{
  "num_hidden_layers": 14,
  "hidden_size": 384,
  "n_experts": 32,
  "experts_per_token": 2,
  "d_expert": 96,
  "d_shared_expert": 256,
  "hidden_act": "relu",
  "moe_layers": [1, 2, 3, 4, 5, 6, 7, 8, 9, 10, 11, 12, 13],
  "n_empty_slots": 4,
  "router_score": "sigmoid",
  "normalize_top_k": true,
  "routed_scale": 1.0,
  "balance_loss": 0.0159,
  "balance_bias": false,
  "shared_expert_gate": true,
  "init_std_router": 0.0255,
  "lr_router": 0.00252,
  "num_attention_heads": 12,
  "num_key_value_heads": 12,
  "head_dim": 32,
  "vocab_size": 22914,
  "norm": "rmsnorm",
  "norm_place": "pre",
  "norm_eps": 1e-05,
  "positions": "rope",
  "rope_theta": 78100.0,
  "rope_fraction": 1.0,
  "qk_norm": false,
  "attn_scale": 0.177,
  "tie_word_embeddings": true,
  "parallel_block": false,
  "init": "normal",
  "init_std_qkv": 0.0228,
  "init_std_o": 0.0,
  "init_std_up": 0.0228,
  "init_std_down": 0.0,
  "optimizer": "muon",
  "learning_rate": 0.00164,
  "lr_mult_down": 1.5,
  "beta1": 0.95,
  "lr_head": 0.00936,
  "max_grad_norm": 1.0,
  "warmup_steps": 200,
  "schedule": "wsd",
  "decay_fraction": 0.744,
  "decay_shape": "pow",
  "final_lr_fraction": 0.1,
  "batch_tokens": 131072,
  "max_seq_len": 1024,
  "doc_mask": true,
  "train_tokens": 389400000,
  "max_steps": 2971,
  "dataset": "wikipedia_en"
}
Below are experts of layer 3 (counted from 0) of a mixture-of-experts language model. Rows are named router (the router's row for the expert) and show model dimensions 192-383. Each number is 200 + 40 x the weight over its row's rms, rounded and kept within 0 to 999.
Before each expert's rows: a language model's description of what the expert responds to. This comes from a sample of Wikipedia text that the model never trained on.

# expert 29
Sentence-ending periods, table pipes. Periods closing sentences or abbreviations, leading pipes of table rows, and dashes, as in a.m., Tucson., S.I.
router,223,182,128,187,85,205,249,189,237,178,195,202,246,200,225,225,215,239,230,227,212,270,209,180,249,221,207,238,197,156,212,201,252,199,174,181,222,190,188,189,177,130,168,199,239,157,213,222,215,217,124,227,206,285,166,232,207,244,204,174,238,241,203,185,183,238,143,187,137,254,190,197,247,183,209,220,218,252,195,175,230,165,201,236,126,169,226,216,233,219,123,196,254,197,239,182,167,252,218,138,232,153,190,159,236,232,235,192,339,202,152,141,160,260,213,170,156,239,164,234,247,191,220,220,149,191,152,254,245,202,183,157,256,174,240,230,149,220,229,227,144,206,218,252,222,196,238,203,190,168,230,307,191,265,225,132,182,180,187,187,184,171,247,162,185,229,213,203,233,141,136,203,173,219,300,144,251,153,226,208,278,105,227,195,243,204,250,236,195,208,123,232

# expert 3
Mid-word consonant pieces. Short consonant word pieces inside names and rare words, and ordinal endings th, nd, rd, e.g. Cly-d-ebank, Kim-ber-ly, autoch-th-on.
router,152,175,178,184,163,217,171,169,235,129,213,134,215,231,159,237,264,153,205,194,162,173,173,221,222,194,218,263,169,173,156,220,205,161,203,250,172,205,196,284,176,147,206,244,199,205,236,221,197,230,229,209,200,187,186,194,174,164,217,207,189,223,168,178,187,263,213,269,249,218,236,185,258,177,150,243,164,243,200,208,277,164,178,181,155,172,179,234,203,207,191,178,216,160,253,240,284,210,211,166,252,171,192,163,159,231,187,198,281,190,149,216,182,158,250,163,229,168,166,101,193,282,250,173,231,185,251,176,135,197,277,159,263,233,237,104,191,163,197,181,164,210,219,228,156,212,243,231,178,210,140,265,231,169,243,275,188,216,200,228,227,173,144,208,126,239,76,242,180,227,148,131,171,204,142,256,242,212,186,192,246,92,101,165,229,204,275,177,219,213,257,238

# expert 12
Prepositions after verbs. Prepositions and connectives such as for, to, by, with, on, at, from, between, usually following a verb or noun.
router,191,219,175,108,207,253,235,204,178,182,204,222,264,221,177,256,271,119,262,180,180,225,247,176,290,171,231,237,191,286,158,155,104,183,237,184,217,180,224,195,206,191,200,191,179,222,207,214,233,220,247,256,204,195,173,272,192,188,227,217,225,220,153,221,186,241,190,248,196,212,268,250,225,235,141,194,193,218,188,205,235,178,158,178,181,224,243,208,226,141,210,144,162,156,220,221,185,192,149,215,255,192,185,130,155,192,230,219,273,190,189,212,228,199,266,173,278,248,202,195,135,172,177,213,147,231,170,174,142,210,213,181,189,230,201,219,114,257,159,275,171,230,193,192,184,211,195,219,169,221,232,243,196,189,197,246,227,196,239,207,146,116,209,185,216,206,182,168,298,146,201,194,221,211,241,188,226,134,216,179,206,156,125,127,199,192,240,117,156,126,200,227

# expert 22
Commas. Commas after names, places and numbers, including thousands separators like 360,000, plus ")," and the word former.
router,163,238,167,301,178,244,256,163,218,186,198,215,212,205,204,164,164,278,215,213,167,193,174,209,259,206,204,259,181,238,269,151,142,178,172,253,249,186,240,243,223,207,161,251,201,208,226,215,299,254,274,261,192,286,206,117,255,190,217,229,204,244,204,237,171,183,162,174,260,231,187,217,235,240,182,225,312,186,214,208,222,208,175,246,187,165,217,168,196,143,213,153,222,198,223,160,216,163,192,225,271,245,132,156,238,219,139,187,252,273,200,196,219,158,222,202,186,219,193,183,268,237,222,206,138,118,215,181,185,200,208,191,168,197,205,196,117,231,180,149,220,232,203,107,202,160,255,209,200,176,218,188,159,220,182,249,233,288,214,255,160,155,161,246,231,234,189,197,233,180,69,136,244,218,276,190,282,181,261,166,230,260,219,180,229,168,213,172,279,158,209,224

# expert 8
Word-ending pieces, non-Latin script. Name-ending pieces such as -man, -ford, -ley, -stone and -own, plus fragments of Hebrew, Thai and other non-Latin script.
router,166,244,179,251,237,170,225,185,191,209,192,187,216,224,209,193,257,161,222,193,173,151,271,74,227,191,181,189,180,229,244,191,184,177,188,170,193,158,207,249,225,227,209,203,221,167,208,226,231,206,336,261,144,108,180,212,225,180,230,181,204,229,127,253,190,216,158,159,143,123,212,234,195,256,152,209,268,210,167,163,222,204,143,210,162,169,162,227,237,193,205,178,95,179,226,243,198,234,192,275,197,149,177,196,176,154,187,190,233,267,195,252,182,172,203,187,256,180,209,220,206,260,216,177,153,259,258,220,152,221,324,196,138,167,284,89,210,187,175,208,205,220,178,289,271,225,241,221,236,181,162,246,214,162,178,244,170,329,158,93,176,212,212,236,208,214,194,147,215,221,219,165,247,209,193,195,274,219,234,166,221,238,199,185,238,207,195,167,292,219,207,203

# expert 4
Section-title ends, determiners. The " =" closing an article title line, "Location" in map captions, and words before nouns like its, her, other, various, many.
router,185,242,231,173,225,262,215,168,200,182,212,175,206,269,148,222,246,226,220,210,180,178,231,116,236,212,127,237,178,245,248,105,152,177,236,218,223,219,306,230,239,167,162,203,229,111,217,283,230,268,293,237,216,270,181,160,277,164,209,224,212,236,225,235,148,130,152,250,157,209,180,235,209,225,203,233,212,169,189,194,212,181,155,240,190,188,242,163,229,185,273,162,159,171,214,152,246,178,158,244,214,181,158,162,218,258,102,189,219,179,143,200,160,180,189,214,155,249,225,200,227,220,239,184,199,207,182,175,96,168,206,246,156,126,131,265,164,222,143,196,229,244,200,212,170,174,228,214,251,220,153,231,175,189,154,227,235,288,199,163,181,157,204,183,253,173,170,169,195,219,156,195,212,221,206,221,195,180,221,130,229,92,143,188,283,166,191,156,303,136,249,215

# expert 31
Infobox field colons. Colons after infobox field names such as Died:, Built:, Former names:, plus en dashes and the first value token following.
router,207,210,188,170,220,212,139,221,199,195,207,240,256,216,92,242,216,199,272,237,134,174,313,150,280,197,107,263,194,209,169,191,212,219,224,173,217,218,276,234,189,142,163,221,197,212,204,194,261,256,220,241,230,251,168,170,226,209,209,222,204,230,153,224,191,173,201,233,188,189,194,221,212,232,228,221,181,174,212,180,227,230,181,212,186,235,218,161,206,202,175,208,201,208,240,177,197,174,255,213,185,169,157,177,196,175,214,184,131,250,153,144,253,243,197,134,230,226,195,105,227,202,228,275,195,197,196,180,149,158,228,244,194,149,225,231,183,238,218,194,226,257,289,206,255,159,233,227,226,195,175,187,209,235,209,248,293,293,202,234,194,192,198,169,196,253,159,146,166,231,242,183,246,267,278,173,243,164,238,226,218,179,129,159,237,120,224,159,233,171,229,225

# expert 19
Space before numbers. Bare space tokens before numbers in tables, infobox dates and ranges, such as "January 1956", "| 42.77", "1967 – 2023".
router,189,273,197,241,229,224,208,175,206,188,245,234,263,228,219,174,162,211,224,235,174,224,253,160,194,217,189,275,128,191,212,166,223,177,189,210,212,162,260,219,137,188,192,220,199,226,178,241,339,229,210,260,181,270,191,167,278,232,209,225,216,256,157,232,169,218,170,188,212,275,179,185,203,210,152,241,242,185,223,178,224,180,153,224,148,241,229,180,228,154,235,173,186,222,222,180,166,170,230,265,310,127,168,206,225,294,198,202,234,218,186,203,191,193,230,188,201,208,174,165,200,220,233,222,152,248,214,121,115,177,203,281,178,204,130,227,219,191,184,151,214,238,187,169,167,147,266,206,284,170,243,248,177,183,191,215,243,230,149,178,76,147,154,119,182,174,165,125,203,231,182,246,210,149,269,201,254,187,264,165,209,172,187,194,235,185,184,228,166,127,194,222

# expert 24
Auxiliaries and main verbs. Forms of be and have, possessive 's, also, and main verbs right after a subject name, e.g. was, is, played.
router,186,172,149,167,139,181,188,169,205,182,217,159,249,213,173,225,193,293,269,290,190,196,138,151,175,164,242,268,141,235,256,184,197,212,200,216,231,206,283,188,161,208,162,170,174,120,228,204,268,261,285,273,240,213,177,169,154,261,198,252,222,229,201,217,86,281,206,214,251,231,179,194,225,194,217,228,262,212,220,166,239,164,194,202,148,263,177,153,151,169,164,224,164,204,221,171,206,187,215,155,217,203,200,165,200,235,237,161,241,212,174,180,235,143,180,207,252,198,259,154,218,181,216,280,141,134,141,186,189,239,234,259,209,202,209,215,200,201,196,266,215,198,219,137,212,155,137,174,172,198,219,300,147,213,188,189,193,273,183,106,138,135,205,162,148,225,167,175,220,136,158,181,206,166,201,170,262,135,241,141,212,166,215,155,222,142,216,202,184,158,236,221

# expert 5
Digits 4–9 in numbers. Single digits 4 through 9 inside longer numbers, especially coordinates, years and table figures, such as 1°3(6)′, 199(9), 1,8(6)4.
router,168,221,169,167,186,231,227,179,251,214,288,195,217,217,177,202,301,243,211,227,139,259,225,177,217,218,225,218,184,322,169,185,132,197,191,290,282,187,164,205,191,201,178,241,245,217,159,228,289,189,159,219,183,246,230,204,197,163,210,192,231,198,235,177,162,217,162,203,258,208,255,244,223,305,197,237,249,246,218,210,180,182,156,189,162,253,187,217,121,89,206,279,226,184,272,170,229,193,195,226,183,170,188,194,237,232,129,172,173,206,149,230,251,220,250,184,264,188,202,115,237,265,194,194,190,169,175,160,175,150,175,158,213,255,178,248,203,219,186,229,251,172,206,187,216,179,228,179,265,206,137,203,236,219,246,178,225,233,209,57,163,203,187,270,211,167,149,187,220,250,233,219,181,188,258,242,187,180,197,168,269,169,221,161,215,99,258,179,267,272,259,219

# expert 28
List item dashes. The "-" bullet at the start of list or infobox lines, as in disambiguation pages, taxonomy boxes and "Elevation:" entries.
router,204,232,175,198,253,274,163,170,193,197,218,134,201,214,102,170,177,193,236,172,183,213,200,90,245,213,220,275,162,271,238,168,196,199,195,262,140,178,266,223,171,200,203,256,203,143,197,208,333,248,186,239,252,197,181,196,207,269,227,313,195,240,213,214,157,191,108,274,135,238,238,181,217,198,203,247,225,175,226,172,227,184,198,201,187,208,120,181,170,150,207,151,123,175,263,227,217,211,218,164,215,171,137,214,163,193,181,183,214,208,193,261,158,197,194,183,214,257,171,260,224,198,190,247,174,222,204,186,152,195,179,247,183,161,248,215,184,177,160,149,178,186,261,199,148,252,224,211,307,176,153,223,156,223,244,179,184,159,242,156,194,189,225,191,189,189,171,185,166,122,250,200,231,193,222,275,212,185,225,229,302,220,175,207,203,136,224,227,145,151,175,221

# expert 15
Pronouns, as, common nouns. The word as, subject pronouns he, she, they, and common nouns after the, like number, part, base, decade, world.
router,160,185,263,200,151,274,162,177,169,149,284,138,199,253,202,198,237,167,208,219,186,176,140,152,200,202,126,186,195,168,193,243,199,180,184,234,277,185,201,220,198,214,180,238,217,99,199,197,202,204,239,241,216,220,156,228,263,210,226,332,231,217,166,203,165,244,159,150,263,307,197,220,195,214,207,220,202,213,145,191,201,184,171,161,172,238,178,233,261,193,257,210,179,243,235,202,164,180,197,211,237,161,172,257,160,277,181,206,181,232,146,138,169,258,251,154,217,221,169,132,259,154,227,202,143,210,236,146,196,181,243,215,187,190,260,238,102,121,147,197,217,171,251,207,227,196,212,226,207,188,193,222,168,133,91,208,283,200,231,183,180,199,212,185,198,162,174,237,166,157,179,154,216,251,233,260,231,201,217,123,232,157,216,181,243,158,191,227,255,120,230,224

# expert 17
Inflectional word endings. Suffix pieces ending split words, such as -ing, -ed, -ating, -ers, -ary: besie-ging, profess-ed, press-ing.
router,159,144,153,223,224,231,189,151,253,155,187,174,284,216,249,191,163,270,252,229,227,102,236,213,189,156,229,203,204,201,169,191,131,180,204,196,248,167,221,258,146,144,203,246,227,206,222,276,252,204,217,245,167,198,196,184,183,195,231,252,278,200,229,201,193,226,146,174,253,206,237,188,272,267,180,229,213,236,160,142,180,189,114,288,201,247,240,139,222,181,211,159,179,192,190,170,253,169,193,188,203,178,226,225,195,223,171,156,197,247,227,187,198,211,129,238,100,219,171,144,187,164,208,271,164,195,229,206,204,213,229,187,196,117,170,228,160,237,147,223,247,264,255,213,146,144,256,187,245,147,215,213,171,190,171,211,204,172,175,230,161,223,130,136,211,215,183,233,201,277,182,237,196,236,273,108,240,150,186,186,262,213,224,189,187,209,231,172,140,173,246,224

# expert 13
Currency signs, mixed. The $ after currency prefixes like US, HK and CA, plus award, release and version words, table divider rows, and LaTeX-heavy text.
router,161,219,183,206,249,203,236,170,193,166,190,175,223,211,120,205,197,212,209,224,118,236,150,146,221,187,150,252,182,214,249,153,217,162,203,239,198,229,230,211,224,209,190,155,215,163,226,207,308,284,283,257,208,297,172,192,141,215,203,220,196,233,172,188,152,178,150,214,153,208,252,240,230,204,174,232,289,141,200,183,230,166,167,181,179,257,293,153,153,201,176,170,204,205,228,164,203,184,182,275,263,172,161,149,199,219,187,168,263,255,189,283,156,153,220,152,203,198,228,135,164,301,237,228,159,223,242,146,151,233,238,235,172,193,159,260,175,215,155,206,192,207,186,233,182,154,208,190,258,199,123,253,173,286,175,267,157,275,240,165,147,163,108,174,154,150,126,205,224,229,236,203,207,218,303,284,259,168,251,158,188,271,149,174,260,214,198,226,205,233,208,218

# expert 25
Table cell separators. The | pipe between cells in wikitables of discographies, awards and sports results, plus semicolons separating list items.
router,195,229,207,205,202,229,156,152,200,162,262,159,268,231,144,204,260,189,272,234,186,169,232,167,225,188,224,280,149,212,245,105,187,198,207,250,206,210,270,202,215,185,189,225,264,118,222,245,204,206,240,239,267,211,199,131,208,174,228,290,202,219,193,225,171,176,194,235,217,213,202,197,255,223,193,210,211,218,179,167,238,190,186,284,167,330,192,226,197,140,190,219,134,186,231,189,292,195,157,262,241,171,179,150,136,266,261,126,218,206,151,180,168,189,215,176,182,218,173,213,265,183,233,194,106,250,123,156,201,149,170,165,215,213,143,278,163,183,155,234,198,176,199,211,90,142,234,232,131,174,164,224,191,129,233,249,245,214,99,144,201,181,217,181,113,138,147,184,206,137,229,181,216,249,217,155,273,121,215,169,213,132,196,178,307,197,226,161,175,195,203,194

# expert 14
Digits 1–3, capital fragments. Digits 1–3 inside years, scores and table numbers, such as 19(3)0 and 201(3), plus capital-letter and 'ag' fragments.
router,150,236,136,281,156,216,231,206,231,176,280,169,171,231,198,225,224,186,220,224,144,177,241,185,251,210,174,238,168,249,247,176,151,206,182,134,228,173,188,221,153,157,172,258,270,150,211,188,182,255,153,202,173,150,204,153,171,245,238,232,224,222,171,198,160,209,230,216,202,271,180,199,256,262,181,212,230,192,186,166,220,159,170,265,146,275,229,154,196,179,195,119,195,226,280,186,210,175,202,92,271,219,160,192,215,246,174,153,238,294,187,147,197,190,254,251,186,222,190,212,193,190,262,228,248,153,238,190,132,209,218,176,180,194,178,178,169,202,147,243,169,209,225,204,181,179,251,212,140,166,217,230,245,165,175,287,159,245,189,163,204,126,120,163,204,190,196,158,307,168,136,209,192,211,196,154,190,176,210,159,182,117,199,190,211,192,176,280,241,179,213,223

# expert 1
Word-final name syllables. Final pieces of split words, especially foreign names and terms ending in vowel syllables, such as -ia, -ini, -os, -ol, -ar.
router,185,307,191,248,240,190,208,209,152,217,272,239,191,257,136,202,271,236,220,212,186,161,193,239,178,246,169,133,201,203,285,179,128,151,189,190,201,181,173,251,201,187,194,222,179,201,177,255,191,254,231,215,173,257,201,153,208,207,184,216,240,263,219,257,203,168,134,183,230,242,166,239,233,208,137,262,256,175,196,170,235,219,123,246,172,188,247,140,185,145,255,181,233,217,257,184,210,227,195,229,203,208,185,214,231,174,196,128,156,208,115,216,195,207,274,163,255,196,167,204,194,206,246,203,178,204,180,163,112,217,214,273,149,180,206,213,172,172,192,220,187,134,210,185,239,154,219,261,222,167,128,224,168,151,106,259,175,241,159,145,241,165,249,182,164,165,170,137,241,166,216,208,226,247,208,172,255,169,257,176,229,144,211,214,229,98,156,139,182,268,195,206

# expert 27
Of, in, locative prepositions. The words of and in, especially inside names like Association of, Legion of, plus within, near, among, located.
router,181,212,272,188,152,177,183,201,241,178,254,129,320,196,275,201,201,157,218,207,145,199,208,106,256,211,178,272,228,213,221,163,223,144,250,232,233,202,139,217,154,219,164,185,192,191,229,258,290,297,223,277,205,205,179,227,242,217,196,254,225,238,236,225,201,218,182,232,204,222,260,158,206,226,172,177,219,229,200,185,217,198,176,228,159,335,250,219,187,174,218,149,177,198,216,192,216,195,195,198,247,170,178,213,240,279,167,195,196,154,196,250,162,226,180,163,161,256,164,182,278,127,205,195,198,160,204,141,200,143,190,229,172,119,176,263,184,181,146,247,191,224,197,154,209,213,196,212,204,181,198,235,81,211,278,237,277,186,204,178,142,157,163,195,228,136,165,134,129,188,210,180,204,224,239,248,202,160,155,124,204,203,103,189,280,187,203,162,232,268,178,201

# expert 2
Descriptive modifiers after articles. Adjectives and nouns right after the, a or 's, like national, new, final, official, annual, High School.
router,137,171,279,204,240,324,166,154,188,126,201,129,234,256,143,168,238,185,233,219,211,184,263,87,232,252,242,224,156,267,158,187,111,175,195,245,260,175,227,216,150,253,157,180,236,224,233,224,193,167,168,247,232,268,151,167,191,226,211,302,209,231,198,203,172,237,197,213,171,221,232,214,207,237,174,206,247,200,206,169,224,167,162,212,176,202,156,213,288,177,161,175,214,168,218,159,227,275,152,234,258,242,174,213,224,259,247,237,210,267,181,192,180,182,194,157,184,197,151,240,212,242,229,268,154,191,199,208,167,206,245,184,147,203,88,281,214,167,167,237,275,216,191,147,218,224,203,312,130,177,181,260,162,195,198,226,220,212,187,203,97,160,250,179,185,193,199,215,244,200,211,212,259,149,320,201,178,167,230,185,156,129,256,224,274,174,242,215,249,212,223,222

# expert 10
Capital initial letters. Single letters starting a capitalised word, often at line starts or after an opening parenthesis or quote, such as B(azaar), G, R.
router,224,157,210,250,174,226,242,173,168,190,208,141,192,251,206,256,233,226,212,259,180,224,172,225,224,278,171,253,198,302,237,111,199,136,190,223,236,227,229,219,227,218,155,165,226,100,173,241,262,200,175,236,239,194,213,151,193,202,185,231,245,254,185,240,164,130,166,267,116,185,265,233,210,199,201,226,200,161,216,200,201,156,192,261,171,211,154,181,266,154,213,198,148,173,225,148,225,170,228,255,196,196,190,174,180,248,143,205,226,202,135,224,159,232,261,190,172,205,191,243,161,189,243,188,127,234,166,198,110,101,226,246,133,214,185,220,108,159,157,259,207,261,237,197,232,181,239,171,203,223,107,249,217,221,218,281,226,241,220,148,215,134,212,189,175,168,172,148,279,132,183,206,230,175,256,230,201,169,284,194,266,211,195,205,180,197,160,255,213,209,193,207

# expert 11
Conjunctions and relative pronouns. Clause-linking words after a comma or noun, mostly and, with that, which, who, or, but and it.
router,205,201,156,236,90,230,197,200,199,199,236,161,272,244,217,194,220,217,222,188,204,217,180,132,316,157,146,241,179,261,303,168,211,165,216,220,211,104,208,204,201,207,172,201,225,187,177,213,238,252,222,202,216,244,158,144,221,218,192,263,196,229,204,157,176,183,228,212,136,270,233,245,178,296,222,195,198,260,152,195,236,187,158,298,155,246,145,118,312,211,192,214,163,182,227,169,195,190,200,218,195,203,181,152,246,260,205,199,218,266,177,195,186,166,166,130,206,250,193,174,169,181,226,212,181,218,227,165,144,143,201,227,248,210,144,195,180,218,220,190,204,208,211,206,212,247,219,224,248,184,217,174,206,167,267,226,259,156,163,220,113,189,159,218,165,138,213,150,264,166,242,144,241,222,251,276,224,182,265,102,202,206,143,212,210,165,169,216,118,144,205,204

# expert 6
Digit zero in numbers. The digit 0 inside years and figures, mostly after 2 or 0 as in 2000, 2022, 500,000, plus zeros in score tables.
router,192,236,178,287,153,221,173,186,191,159,295,185,205,247,188,240,170,216,235,231,179,166,211,69,187,169,146,249,222,228,223,126,167,186,205,216,213,144,196,207,193,210,185,244,218,137,205,215,237,232,287,235,272,287,190,144,200,298,272,253,237,214,167,178,177,248,195,207,254,198,214,301,225,185,259,178,219,180,226,189,200,188,170,211,160,295,170,219,155,130,228,153,67,219,229,197,220,191,172,239,328,203,190,143,246,271,128,187,270,250,161,171,162,195,218,210,173,267,194,202,212,175,258,204,162,234,166,134,123,183,172,186,218,161,157,257,170,248,143,205,185,241,217,178,180,202,241,291,265,198,186,238,161,125,235,181,204,219,201,81,131,214,172,165,139,168,195,193,191,147,204,207,255,261,196,266,257,175,170,168,247,190,172,183,234,137,251,221,167,206,157,207

# expert 7
Person and role nouns. Common nouns for people, family and roles after the, a or his, such as husband, children, members, office, position.
router,158,201,182,294,192,167,220,154,218,156,226,196,182,222,162,199,197,159,226,191,160,185,322,166,195,196,240,231,201,237,221,174,223,183,152,236,175,154,161,215,206,185,160,221,252,190,304,239,227,207,297,250,224,281,144,201,229,286,243,189,238,225,148,252,149,221,210,188,152,228,250,181,219,215,142,167,239,157,175,198,176,191,166,191,175,254,206,190,176,193,200,222,120,182,217,165,201,207,182,202,230,161,164,227,195,271,160,206,284,326,169,197,139,177,176,160,222,231,235,184,202,185,218,205,176,212,185,131,196,209,172,132,170,198,144,271,163,185,162,195,162,177,221,192,250,184,214,223,206,205,211,249,152,261,239,229,184,199,151,181,178,168,123,187,214,182,171,240,178,195,254,259,202,211,300,191,222,187,196,333,213,160,233,205,262,182,206,181,241,134,224,237

# expert 16
Sentence and section openers. Sentence-initial words after a period or blank line, such as The, In, Early, Despite, plus == heading marks and month names.
router,175,221,169,200,101,235,243,219,156,201,249,174,216,221,210,246,199,165,244,278,136,211,141,136,286,130,163,224,175,202,218,148,86,230,315,210,216,224,255,213,235,146,159,225,237,225,213,248,212,195,174,220,225,231,169,187,200,248,218,184,201,202,167,236,152,201,179,206,211,237,230,231,164,218,184,228,184,187,253,230,215,191,165,226,97,223,170,87,255,178,157,180,122,200,223,190,205,223,172,289,254,145,158,216,219,220,198,127,205,195,193,218,170,230,233,177,155,201,191,159,261,168,217,137,150,195,225,162,212,157,169,152,214,152,205,244,172,105,142,182,244,246,181,76,197,165,195,253,193,181,185,314,182,235,196,257,180,165,187,128,136,134,178,227,189,132,143,173,233,193,226,241,240,180,212,203,220,175,249,149,203,187,208,144,242,222,211,171,232,131,236,229

# expert 23
Digit 2 and mid-word pieces. The digit 2 inside years and dates, like 188(2), 20(2)1, 2006, plus mid-word pieces such as L(ine)age and Col(man).
router,162,293,276,224,141,173,253,194,223,190,249,203,195,236,202,215,175,152,265,217,181,176,158,176,237,209,230,225,236,197,209,159,230,120,232,209,193,116,176,195,208,198,172,161,279,170,178,226,131,101,149,223,194,273,182,171,251,234,238,216,257,253,227,275,170,198,186,168,208,193,224,176,186,237,198,190,255,228,182,186,232,203,122,233,210,190,240,193,263,206,207,215,181,275,259,254,198,206,163,256,204,216,116,238,139,199,198,224,181,261,146,190,175,206,182,165,277,243,184,231,235,172,207,235,150,283,125,190,232,240,228,245,223,228,159,251,207,205,199,196,191,204,191,247,175,199,290,241,171,175,165,203,152,171,215,266,245,171,212,205,183,169,294,183,235,191,186,169,173,95,185,158,309,161,251,248,183,173,277,206,240,222,181,137,229,155,160,219,265,215,156,221